Weights of a small mixture-of-experts language model, trained from scratch on English Wikipedia.
Experts: 128 SwiGLU neurons an expert, a sigmoid router.
Training: a variant of Muon for the experts, 6613 steps.
Below are experts of layer 3 (counted from 0) of a mixture-of-experts language model. Rows are named gate (a neuron's input weights, with its number), up (a neuron's input weights, with its number) and show model dimensions 96-191. Each number is 128 + 32 x the weight over its row's rms, rounded and kept within 0 to 255. Numbers have three digits each.
Before each expert's rows: "mostly gets" lists some tokens that are sent to it at least half of the time. This comes from a sample of Wikipedia text that the model never trained on.

# expert 11
mostly gets: "season", "List ", "there ", "There ", "Party ", "ip"
gate0:137173125118143151162095133098093124151182070127124159169140075079151075099166151128194116139167140172119088052119098077102154120090175135099169108148107163157153113141135074136118118146219164162095122147132134153159116129118068102114103160141180141139164162086119128078152105181077092084
up0:144139088083132164126123167091117146093142107122111164117150112162100101087132063113109119091131137208136067065158099122141124136121110172154085080113118115156180187109130113095116131122161110154179108125099118148151124133084127146148233122167097149120091103117131158159150138075045086143

# expert 0
mostly gets: "|", "high", "early ", "Preceded ", "Total", "Website"
gate0:146167141153167067125079159111144107114143125158144131160105112155102138035141109087188183127085131126118162110097111126107090123143075104155110113056150153179088145125104094149126117069151105137109123148142146148129127200128119112134124121179162061081132142114178131185081109101161107141
up0:110072110125118137139114116058092125082143206124128173119130129146144132146092122108146140121173079134113169113091190147163071141111172185092102123116117195164122125124076090163128131148145089163107117132083114109122098108155134115104102126179099139079120132065148161103147210116158131106

# expert 16
mostly gets: "ted ", "ated ", "used ", "released ", "made ", "ating "
gate0:150084176165107096173176106099194173156127131134168163079085151124134192090154097133149137115099127126128156047071131176106146132107145167184123136109113114126156137142174084112109099125156139106073180172110098134075119135103101170171143179186133153159104129094203136085153116118083115166
up0:138145110140148134161123098088146156153143145073081151120136137116130172113149094142097127177090097164126084112127121214127187126110159169072094071097093127115140159185062050093080133179079139183126170180091117109133118073157085153056172140120200148104119155101077084110187132119142163146

# expert 25
mostly gets: "Ac", "Co", "Ma", "men", "them", "Ap"
gate0:176079075069132164107172122146194113195128107126116133073159146153201116145166108170100136144158104077083145115134097142127163127134111166094103115123144119106098074133113065114100119071177150197120151131083134141154159156127137059120120157175135096165175191144120113096121079137134112122
up0:190103050165089200109133147087126156143130147177143140163101126097160181125129100129099147084119137119150164107105096117182091114116121189152127167139155155176118086160089157138124201147102125110079132166110158053184143152161177117173109145142087117135117135085113139150088161079086144155

# expert 13
mostly gets: "\"", "en", "New ", "United ", "National ", "World "
gate0:105206102138126125130128115117151069099086097150154101169105154110115183143169149137102127140164139119111129187112096120120102128148145147155161154063110077135163108150096076076094121101102151146082037126137165130082147076081118197119130136094071042095106128119187109087181118133142082110
up0:121099108074183106186100127072110183141163107150080136105132120141122151159073080155152151169132092141114120120124109153115100110158097088160119100127121164068130126184098188173124102117128141052173118142121094081191051129089084146099147113172096130196189155169096104110122158197094148109

# expert 20
mostly gets: "ian ", "ical ", "ic ", "ial ", "American ", "English "
gate0:133116133146081146107075134155215136093105107124096148210074115161090130158139111136125151095134104166130132141112144142081139100094103054098157117071099105127102120167179115159132135117113081207158125154137119087136157206121143125027128174151148086097088128133086077131175085134104097107
up0:173146136133144117103100071122110114158163067107128138096182132143107135153201149130192152169186183129106158090122157135144132142215142112137127084153124131204129151090143108099106098071141154074096172088127179129146146146086114104126131096186112154139120132099157156118129122104138104176

# expert 30
mostly gets: "tick", "season", "fac", "pos", "str", "comm"
gate0:145105083105125154143162132156134129169169129086127174213046080147144128208120145117147105103077234100124139120197085136120198136150133093118132161132077098153116121104148079137097094085158150093150169124082096156083094111154154121118120091180159126123200068176064178108131088121120143136
up0:127114100144138137104132133145162142137146147125144113103097098123151141126130168129109099137145159151162155148163068095148098128142133058192133177124041076119111120138139063135125108118181114123140131095115115134168183177161122149149117079091150127128143087107101100070111142123177147139

# expert 29
mostly gets: "(", "was ", "were ", "also ", "has ", "had "
gate0:121100178103099134183127150064142123133133139114106072080127115127145163159130120136120140125198156135101147144137159103109133144169164151153131166130180146115196115146173118067078092112122158101154071122165130082194122158160058132191169126062187101139103112121099126082112080123121185164
up0:141125132169084126167146116188093114097146170107176127150125197095116163142106153159105108050124126059108139135084160117119093143108210125105176126121139113118140164124156128154067096076133109080142157145131113114128119139108108135171152127097216097108066162152104166163177127143170121076

# expert 18
mostly gets: "the ", "The ", "that ", "their ", "which ", "his "
gate0:101117068130104190153107047119128157076139169097182152167072135155153156165127138133099087084083081143104112168124103111141149153160176130056141162164088110095097139096116135108132132117143123164163130099054090165135156142088193178123159155147117158142079171120129055068155202134123128148
up0:061158107164153087077118184105139130173117095191100131127112137076060158125116204162105113130167127144158181150136159165112075145126110138187075136096146117137109122077111092097115152120149100110085100130125106062148107121104141089127090111176102077157185125127145139114062103100105106179